Experts of a small language model.
Size: 10 layers, width 384, 77.9M parameters.
Experts: 128 squared ReLU neurons an expert, a sigmoid router.
Training: a variant of SOAP for the experts, 404M tokens, 8555 steps.
Below are experts of layer 4 (counted from 0) of a mixture-of-experts language model. Rows are named up (a neuron's input weights, with its number) and show model dimensions 320-383. Each number is 200 + 40 x the weight over its row's rms, rounded and kept within 0 to 999.
Before each expert's rows: "gets" lists some tokens that make up at least twice as much of what it gets as of all text; "mostly gets" lists some tokens that are sent to it at least half of the time. This comes from a sample of Wikipedia text that the model never trained on. Tokens count by the router's weight.

# expert 48
gets: "–", ".", " ", ",", "-", ":"
mostly gets: "–", "°", "×", "^{(", "⁄", "−"
up0,173,216,232,213,189,182,147,289,212,247,179,205,181,221,195,209,191,208,227,198,166,244,181,217,189,285,167,252,145,174,220,239,150,172,144,227,173,217,122,207,181,225,223,198,168,218,197,135,187,266,113,118,226,236,156,247,130,201,183,220,148,127,214,235
up1,186,118,180,207,230,209,144,154,188,158,256,197,202,218,210,149,234,120,155,222,214,164,137,151,228,180,157,198,161,207,168,163,237,229,201,162,172,137,182,173,211,212,148,240,184,224,219,240,195,172,202,304,225,174,153,210,228,126,254,207,168,166,220,256
up2,182,245,193,215,177,173,237,255,193,183,187,166,192,231,152,241,169,170,197,141,206,191,187,245,223,268,267,265,216,203,269,183,230,218,193,134,212,203,156,200,156,238,196,245,187,225,211,265,216,242,231,255,182,196,257,205,182,225,235,210,164,226,166,175
up3,255,238,130,228,229,216,205,219,182,128,224,252,197,230,222,282,261,289,210,159,162,253,196,254,226,216,209,178,256,157,227,217,213,273,217,238,273,225,130,183,183,215,238,194,211,220,214,200,280,186,186,252,174,210,202,220,287,206,231,246,156,270,113,234
up4,216,251,181,170,283,258,213,208,164,231,162,155,175,172,133,159,219,201,227,187,192,301,165,203,182,191,240,205,187,144,147,151,113,165,218,173,201,314,231,209,236,201,140,234,222,187,190,220,178,221,169,170,204,184,204,158,209,214,181,235,161,208,185,186
up5,169,166,252,250,212,211,191,236,193,226,227,184,202,168,223,227,168,215,170,222,198,269,196,197,207,203,187,211,241,163,203,192,187,227,216,166,220,212,235,215,167,188,246,173,203,180,244,217,206,246,261,182,170,187,167,207,228,187,203,248,165,160,146,221
up6,190,252,261,196,244,241,280,177,170,188,228,185,244,152,152,246,183,172,190,177,137,220,222,193,125,213,196,199,268,186,172,136,223,217,159,188,140,166,138,226,187,119,196,204,157,176,266,186,193,194,235,189,158,144,255,138,158,213,227,212,183,247,162,250

# expert 57
gets: ",", ".", "),", "\",", " (", ")"
mostly gets: "\".", "\",", ",\"", ".\"", "),", "\"),"
up0,189,221,88,285,223,226,169,294,254,192,183,186,171,150,221,201,160,190,178,155,221,174,180,133,269,150,195,170,185,183,218,194,222,176,198,220,141,159,204,185,188,215,207,263,233,283,113,219,234,213,172,202,132,166,267,202,231,202,265,199,254,134,165,150
up1,157,161,228,139,184,206,220,241,132,166,192,209,135,229,146,217,168,129,183,166,214,212,199,145,210,212,110,78,189,139,199,213,178,217,170,166,256,168,228,203,222,91,255,154,261,232,155,219,269,212,167,126,165,162,204,164,195,174,257,219,139,209,251,176
up2,224,188,213,187,222,147,167,89,210,209,232,152,206,165,182,193,230,227,239,242,252,140,259,208,217,159,260,201,241,225,175,161,226,263,159,215,236,182,183,192,230,221,232,133,176,211,235,301,174,210,253,204,168,201,224,179,176,245,158,178,254,258,259,218
up3,137,204,264,274,142,222,226,183,237,196,271,195,234,237,229,182,128,191,228,254,237,218,140,244,180,216,227,190,238,193,187,188,200,239,152,284,220,231,184,235,265,160,271,254,157,143,165,182,220,258,193,213,186,236,245,175,157,216,209,177,200,182,127,203
up4,181,248,214,166,270,209,189,191,192,212,129,275,204,163,190,223,237,148,165,188,188,155,186,242,211,241,242,197,192,156,211,199,230,189,259,201,189,241,238,199,170,163,135,257,222,212,183,198,216,239,185,172,129,216,202,209,276,219,207,147,147,219,118,238
up5,245,149,236,232,204,271,192,255,181,293,195,218,211,151,240,217,116,164,184,250,147,223,219,171,211,266,118,242,208,144,208,240,167,260,267,224,216,216,187,243,185,208,217,127,210,199,190,142,120,156,160,154,186,196,151,179,183,225,148,148,266,275,241,160
up6,187,145,219,268,206,192,163,252,174,184,195,251,199,169,171,221,202,270,186,228,211,185,225,154,183,218,142,185,212,174,144,203,198,221,153,193,219,155,295,213,217,156,165,169,175,213,209,148,165,232,124,280,196,203,219,159,174,234,237,257,189,246,168,132

# expert 36
gets: " years", " time", " year", " season", " October", " day"
mostly gets: " time", " years", " season", " year", " day", " January"
up0,186,187,182,249,224,240,214,137,315,194,207,163,169,179,191,229,171,219,199,179,155,159,143,131,169,239,209,169,175,261,117,221,210,191,216,193,130,163,229,202,183,142,283,263,218,151,135,218,289,89,172,196,250,200,192,231,186,173,225,152,173,154,192,237
up1,218,250,215,159,205,210,201,196,278,253,191,233,195,256,163,231,184,221,220,207,223,240,165,269,223,222,181,184,178,231,183,209,194,220,237,186,261,233,155,259,322,190,251,226,206,189,221,149,167,171,166,170,230,201,227,118,193,231,148,271,213,238,151,157
up2,231,173,201,156,226,234,247,174,185,208,226,181,242,288,168,293,221,155,172,204,180,178,159,181,245,234,193,182,198,177,176,275,263,189,173,186,256,156,282,187,182,179,244,160,189,161,216,148,225,212,245,259,194,141,219,218,226,261,157,109,183,205,134,169
up3,189,255,164,217,228,233,201,212,180,165,254,156,248,243,236,184,263,195,241,159,150,219,186,276,245,74,227,173,207,142,255,154,184,174,235,200,232,201,193,154,174,233,187,208,199,146,251,248,240,201,194,203,192,220,183,219,169,187,255,183,239,169,192,224
up4,182,236,173,139,158,193,255,287,193,243,152,215,200,195,174,179,229,196,197,110,179,247,284,212,324,188,243,195,267,140,223,304,204,202,140,201,158,127,203,190,264,195,178,151,210,247,207,162,190,139,256,147,200,152,157,206,201,157,324,202,231,265,144,233
up5,207,152,216,242,202,186,145,230,184,221,188,219,244,184,181,145,300,232,104,235,266,249,198,214,217,250,242,201,134,238,236,241,172,223,176,173,165,176,284,204,217,270,190,230,176,239,226,134,204,195,266,290,197,156,239,140,218,182,179,228,258,237,247,247
up6,247,143,214,183,179,174,200,244,207,216,198,185,206,199,205,218,210,238,224,199,180,216,223,230,224,157,189,165,151,190,286,256,249,174,252,151,169,204,147,226,208,217,137,164,245,244,148,200,207,245,227,202,251,246,165,200,240,263,152,180,248,219,249,197

# expert 62
gets: "-", "|", ":", " |", " •", " /"
mostly gets: " Coordinates", " •", " Binomial", "″E", " MPC", " UTC"
up0,172,245,109,195,258,209,188,207,188,143,189,202,214,281,136,208,104,217,196,193,178,221,223,219,245,219,251,232,119,265,171,171,203,259,188,243,188,202,175,217,193,140,223,186,236,141,185,136,284,227,168,255,183,210,240,190,205,162,209,85,279,161,227,159
up1,177,225,233,197,193,204,334,204,178,198,148,175,219,138,93,174,249,225,222,247,190,172,194,114,279,178,149,205,218,181,163,190,204,185,200,185,221,192,289,177,239,249,217,140,252,159,236,212,239,175,218,179,223,195,241,211,168,190,226,172,206,213,161,163
up2,242,264,112,275,143,193,198,156,177,194,169,157,207,265,191,211,210,258,241,247,223,219,212,235,213,291,135,272,203,191,201,190,190,225,194,139,271,177,185,168,132,211,125,232,241,176,148,199,185,217,227,289,162,183,211,281,182,186,200,205,233,265,177,226
up3,219,200,259,149,157,153,158,195,226,159,225,195,194,192,143,127,88,230,156,184,234,184,201,227,254,215,179,211,113,154,191,143,178,200,172,228,230,226,222,169,226,203,205,185,172,225,209,272,224,187,209,255,180,257,159,162,137,235,159,131,165,191,185,183
up4,211,165,243,160,261,207,201,167,210,153,209,269,136,233,251,224,173,225,286,150,228,225,157,140,238,176,179,264,269,209,213,203,205,176,123,174,214,175,178,201,212,184,234,183,201,210,209,143,212,144,227,185,168,273,169,212,175,153,197,228,130,201,214,337
up5,164,194,205,225,226,233,147,202,250,213,231,144,219,164,164,129,200,187,202,228,219,137,271,169,179,256,175,282,216,170,177,249,205,180,214,158,125,174,184,156,180,254,119,149,191,191,164,190,154,231,209,230,227,179,195,219,197,188,250,226,175,171,240,285
up6,208,216,196,186,293,186,192,174,149,179,182,301,169,171,226,217,232,136,247,135,200,175,215,164,117,216,181,237,165,158,237,158,231,222,139,222,231,166,254,221,223,219,213,212,228,199,228,172,253,172,175,238,173,203,218,216,153,221,168,227,209,200,236,259

# expert 13
gets: ".", "-", ").", ".\n\n", " but", "\"."
mostly gets: ".", ").", ".\n", "\".", ".\"", " ."
up0,166,150,226,220,222,203,218,181,290,269,223,201,213,234,149,194,216,233,258,181,215,194,250,200,142,269,254,159,192,211,193,132,223,231,162,124,111,165,150,185,217,243,215,148,243,175,235,200,178,178,229,185,215,142,194,277,178,205,153,205,153,201,184,183
up1,192,113,174,220,218,223,219,148,168,254,214,183,230,182,153,167,298,217,145,239,252,197,176,171,204,284,210,189,171,217,126,217,215,235,202,229,239,230,208,166,154,182,147,258,263,201,232,210,207,235,234,183,196,138,205,147,153,185,238,184,187,203,200,195
up2,106,218,148,186,251,210,194,210,164,206,185,202,190,264,142,192,156,153,194,174,225,152,220,154,173,185,180,189,129,232,305,222,220,196,219,244,182,176,243,190,249,229,212,222,220,133,170,203,207,275,189,276,211,191,241,186,168,203,161,148,213,170,201,202
up3,179,176,131,237,94,256,161,289,220,184,172,186,165,245,250,201,208,163,196,195,167,256,190,158,265,239,213,163,177,235,158,178,137,200,169,167,152,185,200,241,159,208,200,310,248,209,218,288,200,237,136,188,236,209,121,205,136,148,176,202,197,233,160,169
up4,206,175,151,156,233,243,184,173,170,209,182,219,237,283,226,271,220,222,183,180,137,235,242,185,154,192,291,260,237,221,216,196,207,245,184,235,210,204,237,216,213,137,182,224,230,172,143,215,219,219,203,211,218,276,183,146,205,209,180,235,240,188,199,184
up5,216,160,144,173,209,202,151,258,194,226,221,211,321,169,215,285,201,157,215,235,242,175,186,203,162,216,276,212,192,191,221,182,161,147,176,209,200,240,184,227,260,177,200,153,166,200,263,193,123,262,225,193,270,197,245,209,181,148,145,181,229,190,229,170
up6,184,185,153,227,164,246,284,120,201,210,138,149,178,136,180,129,227,206,136,188,186,168,156,144,231,231,139,199,171,201,185,168,183,223,154,193,208,156,189,155,201,269,171,210,111,137,139,214,195,221,250,152,162,145,200,218,130,128,226,193,215,151,180,184

# expert 59
gets: "s", "ers", "es", "as", "os", " people"
mostly gets: " they", "os", " people", "ers", "is", "ings"
up0,233,167,150,176,155,183,259,285,218,286,225,283,202,123,129,183,194,192,140,143,196,231,184,171,245,184,239,173,195,163,223,186,266,182,150,240,198,199,214,193,219,151,156,250,262,150,267,184,183,162,198,126,148,193,184,214,230,175,214,148,214,147,184,261
up1,182,207,196,143,209,178,189,208,269,160,243,188,188,222,206,299,184,244,222,233,198,192,179,216,222,200,223,178,166,192,189,274,245,220,211,208,227,213,184,164,192,178,123,247,233,190,116,213,260,276,224,197,191,166,188,159,230,240,226,142,173,224,190,176
up2,205,140,223,188,184,217,295,185,211,129,157,206,148,141,192,261,220,159,223,222,195,246,220,243,234,201,163,208,219,153,249,231,265,189,170,215,133,213,168,190,276,193,189,315,254,198,180,89,140,222,175,197,154,298,215,158,97,234,149,162,191,151,149,216
up3,200,239,139,195,191,228,99,221,205,238,274,287,201,143,232,227,176,184,173,235,251,171,222,196,232,226,300,214,170,230,251,234,163,175,184,161,213,187,226,170,264,127,181,205,160,221,143,145,131,242,158,234,182,216,244,188,245,111,178,163,96,231,199,224
up4,255,160,269,262,165,237,215,210,283,168,178,206,132,151,212,230,142,232,195,301,199,185,264,268,314,216,154,245,157,223,163,226,174,185,188,93,254,164,251,232,161,211,201,154,225,256,215,179,142,205,252,176,174,200,134,165,232,106,190,242,182,217,164,195
up5,258,147,184,210,128,167,164,233,220,177,169,257,125,208,273,186,200,226,169,186,257,198,160,247,168,151,214,225,205,189,212,183,203,266,150,185,195,143,189,191,212,175,118,189,151,173,163,160,181,183,176,149,221,293,205,235,194,152,151,199,213,140,142,148
up6,214,178,136,135,182,229,180,218,232,102,252,232,189,219,188,204,255,152,221,207,161,217,162,227,158,172,150,143,259,196,164,248,187,204,203,235,183,192,265,222,230,210,153,270,146,216,222,177,201,177,282,195,231,234,115,301,179,242,170,176,287,213,213,264

# expert 71
gets: "-", " |", "|", ":", " -", " –"
mostly gets: "|", "\":", " :", " -", " entitled", " titled"
up0,185,238,161,214,158,235,272,248,171,154,100,156,190,191,220,172,196,201,141,163,233,151,233,237,260,230,147,197,182,169,205,195,214,163,206,281,235,255,170,228,205,231,174,157,180,232,245,179,135,188,155,227,266,179,212,220,241,200,194,259,187,171,146,220
up1,249,223,210,201,199,200,217,141,149,126,233,191,140,207,167,266,201,287,173,123,191,210,235,234,206,132,151,266,274,134,140,174,108,230,222,178,201,189,279,193,246,258,135,199,162,248,203,205,209,190,223,210,198,167,126,227,157,177,198,229,209,209,188,170
up2,145,256,208,159,294,211,212,196,198,200,216,210,220,173,211,190,238,200,220,198,210,252,206,226,194,198,192,139,247,209,152,216,186,185,118,213,166,220,193,134,195,218,217,180,194,230,232,232,225,153,232,126,277,165,254,168,259,203,256,195,257,231,224,196
up3,247,178,233,195,186,204,168,162,239,205,144,239,185,193,225,113,195,199,232,82,197,192,281,175,171,201,206,138,212,207,176,185,203,89,172,209,239,208,150,160,202,201,220,168,199,298,153,175,229,191,156,264,245,182,168,274,155,126,253,247,192,177,175,136
up4,234,208,205,171,203,188,260,197,213,234,201,198,160,190,287,203,179,200,191,157,209,255,147,214,201,246,201,240,249,162,199,200,166,161,131,212,164,210,181,283,207,286,267,226,254,165,246,254,188,231,176,194,223,243,232,227,213,219,218,190,175,158,232,190
up5,279,258,168,296,256,180,176,127,202,163,147,131,152,215,239,127,145,166,146,194,158,189,147,217,232,184,299,195,239,200,189,210,176,272,184,235,142,132,221,251,152,260,192,119,318,240,211,120,157,207,200,181,235,241,198,276,182,255,179,224,203,136,191,135
up6,203,210,213,252,204,241,273,230,246,200,200,199,187,171,224,221,299,187,172,283,199,195,177,241,157,207,253,177,125,209,175,195,203,130,197,126,258,159,243,226,203,200,166,173,153,252,228,196,164,192,222,236,198,258,169,209,268,206,213,250,170,190,198,212

# expert 50
gets: " the", " a", "'s", " The", " an", " his"
mostly gets: " a", " his", " an", " their", " its", " her"
up0,213,199,198,174,127,169,195,217,265,229,227,245,182,221,190,153,236,212,168,166,210,269,244,206,287,189,288,282,222,253,256,251,302,235,182,238,181,186,231,167,237,177,196,234,230,184,276,259,184,247,212,220,173,177,249,207,199,234,197,146,89,219,195,173
up1,230,195,246,160,236,243,203,224,189,159,87,218,251,199,307,207,173,176,197,206,163,230,233,249,168,249,202,218,223,239,206,197,187,215,219,210,235,228,188,168,71,230,235,264,160,121,229,204,203,245,177,254,242,61,215,222,163,169,230,239,230,182,180,217
up2,190,238,134,165,95,212,192,217,197,223,173,111,163,137,215,172,234,133,240,213,156,246,205,147,255,203,251,154,245,177,221,186,149,162,253,241,240,187,147,249,233,128,116,178,229,193,268,138,240,216,188,216,231,220,191,168,183,188,198,176,273,160,134,182
up3,177,114,205,162,224,190,140,139,185,238,150,258,265,205,177,278,183,247,233,157,181,227,87,218,204,230,167,188,241,217,213,163,184,176,194,140,151,241,208,213,187,183,189,267,239,190,220,179,181,186,224,238,194,164,142,178,75,174,251,196,225,201,226,212
up4,223,195,276,233,150,192,203,228,176,167,228,283,172,170,208,271,221,160,192,220,171,247,240,168,163,195,176,206,165,234,131,193,171,165,135,173,260,224,238,205,258,161,270,220,213,181,183,154,68,203,231,193,190,144,193,175,213,223,216,147,228,148,233,174
up5,162,210,265,158,125,244,269,197,173,213,133,257,173,291,179,189,175,207,171,301,196,185,160,190,187,122,218,174,193,214,235,233,145,167,229,208,231,185,169,259,151,186,253,249,239,192,182,162,218,233,221,202,176,164,226,160,194,107,222,214,239,176,184,199
up6,201,254,216,172,155,270,217,200,161,239,201,257,180,224,254,256,223,257,224,159,239,186,187,276,176,221,160,218,205,180,115,228,189,194,208,279,232,153,167,178,156,169,261,213,211,146,229,187,201,268,146,182,204,209,213,225,157,106,246,218,264,272,142,138

# expert 40
gets: ":", " American", " National", " States", " United", " British"
mostly gets: " American", " National", " US", " national", " former", " States"
up0,158,198,131,169,262,213,245,127,209,226,212,212,204,212,230,212,297,147,195,180,165,228,181,237,185,255,148,248,197,240,226,251,184,237,142,163,134,248,125,279,228,250,193,211,204,159,149,232,277,248,198,203,212,203,192,254,167,188,224,264,204,175,165,194
up1,158,218,175,152,195,238,203,175,158,281,246,160,185,244,228,144,223,205,237,280,196,210,176,238,174,209,202,103,212,178,187,180,261,281,156,274,154,196,194,272,179,212,219,266,236,210,199,145,221,290,214,120,137,229,217,271,242,246,240,160,207,223,129,210
up2,176,183,143,260,240,170,194,276,198,262,194,222,156,174,216,249,244,147,247,233,187,203,202,206,156,278,166,193,173,178,208,180,190,221,257,150,246,214,219,174,181,253,185,241,167,189,170,180,222,229,137,250,213,265,101,250,208,205,173,272,201,207,136,176
up3,207,175,181,187,150,260,213,241,253,139,214,226,270,187,204,146,174,221,195,214,186,177,239,222,149,193,242,208,199,79,247,229,230,254,70,211,187,261,219,213,248,228,141,213,154,165,213,147,208,216,189,190,202,96,171,198,203,204,156,161,188,236,276,181
up4,184,193,162,254,167,192,193,268,112,282,154,243,219,209,188,251,223,123,204,158,204,224,162,166,184,287,164,261,174,227,173,216,223,275,119,211,259,147,200,195,245,162,251,150,237,194,229,222,204,212,203,228,162,190,220,217,292,183,175,221,157,242,176,234
up5,154,252,232,204,187,264,210,181,251,294,210,160,228,186,197,155,209,195,198,280,186,216,175,165,216,233,173,242,242,141,204,199,228,131,245,201,264,219,197,283,280,210,178,198,158,218,234,307,118,183,235,190,208,219,209,201,192,224,143,191,160,233,166,139
up6,191,214,210,242,257,234,300,232,237,216,237,219,222,193,235,169,132,240,162,168,153,142,223,259,242,189,202,223,254,270,223,257,187,178,224,245,223,181,183,255,175,182,202,262,198,210,250,180,207,215,218,185,136,203,256,153,152,205,201,149,202,243,172,224

# expert 42
gets: " the", " as", " a", " The", " an", " that"
mostly gets: " because", " how", " As", "As", " becoming", "the"
up0,235,229,149,273,184,156,220,131,247,193,158,203,173,166,233,170,220,238,183,198,240,93,283,188,239,170,256,188,226,240,226,208,183,180,193,193,186,194,229,203,193,212,174,203,168,233,232,242,239,210,156,213,212,226,275,180,189,200,179,216,271,197,111,172
up1,260,232,250,183,205,83,205,214,81,189,237,207,183,205,230,199,206,230,196,157,239,216,214,191,277,177,165,138,192,208,203,183,211,202,181,200,227,196,200,258,190,280,222,226,212,212,211,204,236,203,146,211,236,267,183,153,199,162,263,280,165,222,204,172
up2,184,199,244,145,177,210,211,181,158,230,227,259,222,173,203,170,154,278,243,162,144,276,185,154,293,263,193,192,193,160,225,274,278,179,159,185,239,219,306,197,181,154,271,126,291,192,151,179,289,196,184,228,252,234,221,169,182,183,194,150,182,187,223,193
up3,161,210,247,220,311,245,204,249,241,217,180,166,193,212,164,200,107,245,212,198,239,156,155,208,163,250,221,260,173,116,249,216,170,218,185,225,192,224,161,136,233,237,224,267,185,191,203,201,182,198,223,187,255,220,184,239,254,271,212,204,137,165,168,213
up4,173,236,115,231,183,221,152,242,153,205,219,186,258,172,214,163,186,238,231,232,157,231,178,219,164,106,219,196,238,152,175,207,149,124,129,186,199,133,155,197,163,241,221,206,213,101,220,299,189,182,170,217,205,179,213,227,209,216,146,214,168,208,125,191
up5,212,110,167,240,136,230,133,156,203,217,195,227,104,158,162,182,207,204,176,214,116,161,194,149,155,236,162,206,168,214,186,248,246,160,245,166,222,154,266,206,179,244,234,174,179,140,206,149,187,291,159,209,223,203,144,116,197,248,171,193,190,214,202,256
up6,175,247,179,182,185,239,135,217,164,250,164,231,138,195,174,134,187,231,190,219,191,219,293,245,184,178,232,250,183,247,249,183,180,225,209,161,294,192,215,253,245,195,237,150,198,271,189,211,266,212,241,269,223,224,187,187,210,212,173,150,160,285,183,238

# expert 60
gets: ",", ".", ":", "°", " in", ")"
mostly gets: " Spacewatch", " LINEAR", " Lemmon", ")},", "°", ","
up0,175,224,205,172,199,146,241,178,200,138,202,152,304,184,162,201,252,200,173,184,214,194,107,183,222,191,157,200,212,183,196,157,168,196,229,255,202,169,159,213,161,318,173,240,206,188,182,166,148,193,212,162,208,245,199,236,173,168,126,230,183,268,174,176
up1,141,173,173,200,169,231,123,195,127,197,187,176,235,186,165,259,241,179,186,233,172,163,256,187,209,141,155,197,140,201,184,191,162,230,184,139,175,153,306,128,166,189,191,273,114,289,204,275,165,208,211,165,163,119,149,254,235,149,197,167,206,172,198,127
up2,205,178,228,143,151,241,208,135,194,174,258,150,253,259,161,191,270,225,221,232,226,164,190,231,191,143,146,195,212,228,127,121,250,248,205,210,203,159,248,198,172,156,185,144,176,144,208,191,246,218,129,214,182,233,210,242,192,200,220,214,199,206,216,209
up3,245,280,147,255,128,222,197,187,218,122,161,182,192,114,195,248,235,148,285,170,213,178,157,236,293,205,253,247,246,195,210,213,210,180,127,140,196,189,266,178,225,267,244,271,172,170,205,212,182,227,197,164,155,173,206,224,146,202,215,233,237,151,188,165
up4,157,234,170,192,297,163,207,143,196,185,189,195,234,255,207,218,195,250,185,209,245,216,254,204,211,164,140,170,192,204,167,288,164,210,176,163,238,223,231,221,148,170,205,300,136,262,205,202,278,206,183,173,133,228,192,205,238,210,205,198,132,185,244,186
up5,173,176,201,220,202,213,162,200,200,167,192,192,232,173,247,106,256,210,218,257,206,177,191,264,196,234,225,225,267,165,154,182,262,157,251,156,149,228,158,225,157,236,215,155,239,230,193,190,213,212,213,222,149,247,262,220,230,168,225,251,164,181,233,132
up6,179,197,217,206,116,107,268,161,257,123,225,191,187,230,77,192,207,257,214,210,185,149,300,260,177,196,193,156,184,323,217,123,187,193,196,198,210,170,138,167,250,196,154,192,282,156,217,176,168,200,150,217,183,237,236,159,255,173,226,162,226,177,194,243

# expert 29
gets: " a", "'s", " his", " one", " two", " her"
mostly gets: " his", " their", " more", " its", " her", " no"
up0,192,233,165,114,230,217,202,266,234,153,183,162,216,209,227,206,234,218,159,103,154,163,167,219,232,193,245,217,246,193,209,175,154,219,182,176,232,197,158,221,241,197,175,225,205,211,240,145,201,209,196,191,157,281,146,257,241,135,280,254,234,243,244,188
up1,183,237,162,226,219,187,177,195,156,156,149,170,219,157,229,215,236,254,184,266,234,198,199,290,151,176,246,219,219,222,208,153,185,195,227,209,262,200,146,199,282,167,151,159,274,245,167,175,148,212,227,217,199,182,186,158,190,236,255,157,254,236,200,163
up2,121,194,246,204,209,274,215,214,250,216,225,202,235,174,157,98,188,216,259,213,244,210,194,226,210,124,154,257,141,198,75,218,168,230,208,236,230,204,171,238,242,248,210,251,276,163,166,213,195,213,132,193,187,230,170,191,232,194,222,221,163,218,196,241
up3,258,264,215,196,217,165,186,181,157,115,296,170,217,146,197,259,142,245,236,218,150,234,246,172,130,215,150,231,168,191,212,140,204,253,202,181,201,191,240,282,240,178,231,292,135,222,272,253,114,204,147,185,244,233,191,172,150,183,208,155,206,159,230,238
up4,178,166,221,201,122,243,222,159,168,156,136,234,169,196,249,224,254,164,128,217,185,197,236,174,246,201,181,194,206,172,177,238,266,247,211,211,255,223,249,220,223,224,211,227,199,198,202,214,201,235,183,175,141,215,202,152,218,244,79,255,182,173,245,186
up5,206,150,223,141,233,211,260,186,134,185,225,256,173,199,178,140,130,152,262,145,202,226,263,164,213,173,207,193,238,226,212,171,256,125,153,209,209,209,138,218,199,170,152,232,203,263,214,247,199,170,211,196,256,246,208,167,193,281,228,187,192,156,181,176
up6,173,170,162,173,186,238,231,235,178,250,188,142,179,270,199,179,191,170,242,238,194,131,214,243,213,254,214,169,239,223,168,263,192,233,183,209,172,282,187,190,201,195,258,246,235,275,218,255,157,247,149,250,125,163,187,217,251,197,220,193,205,177,195,305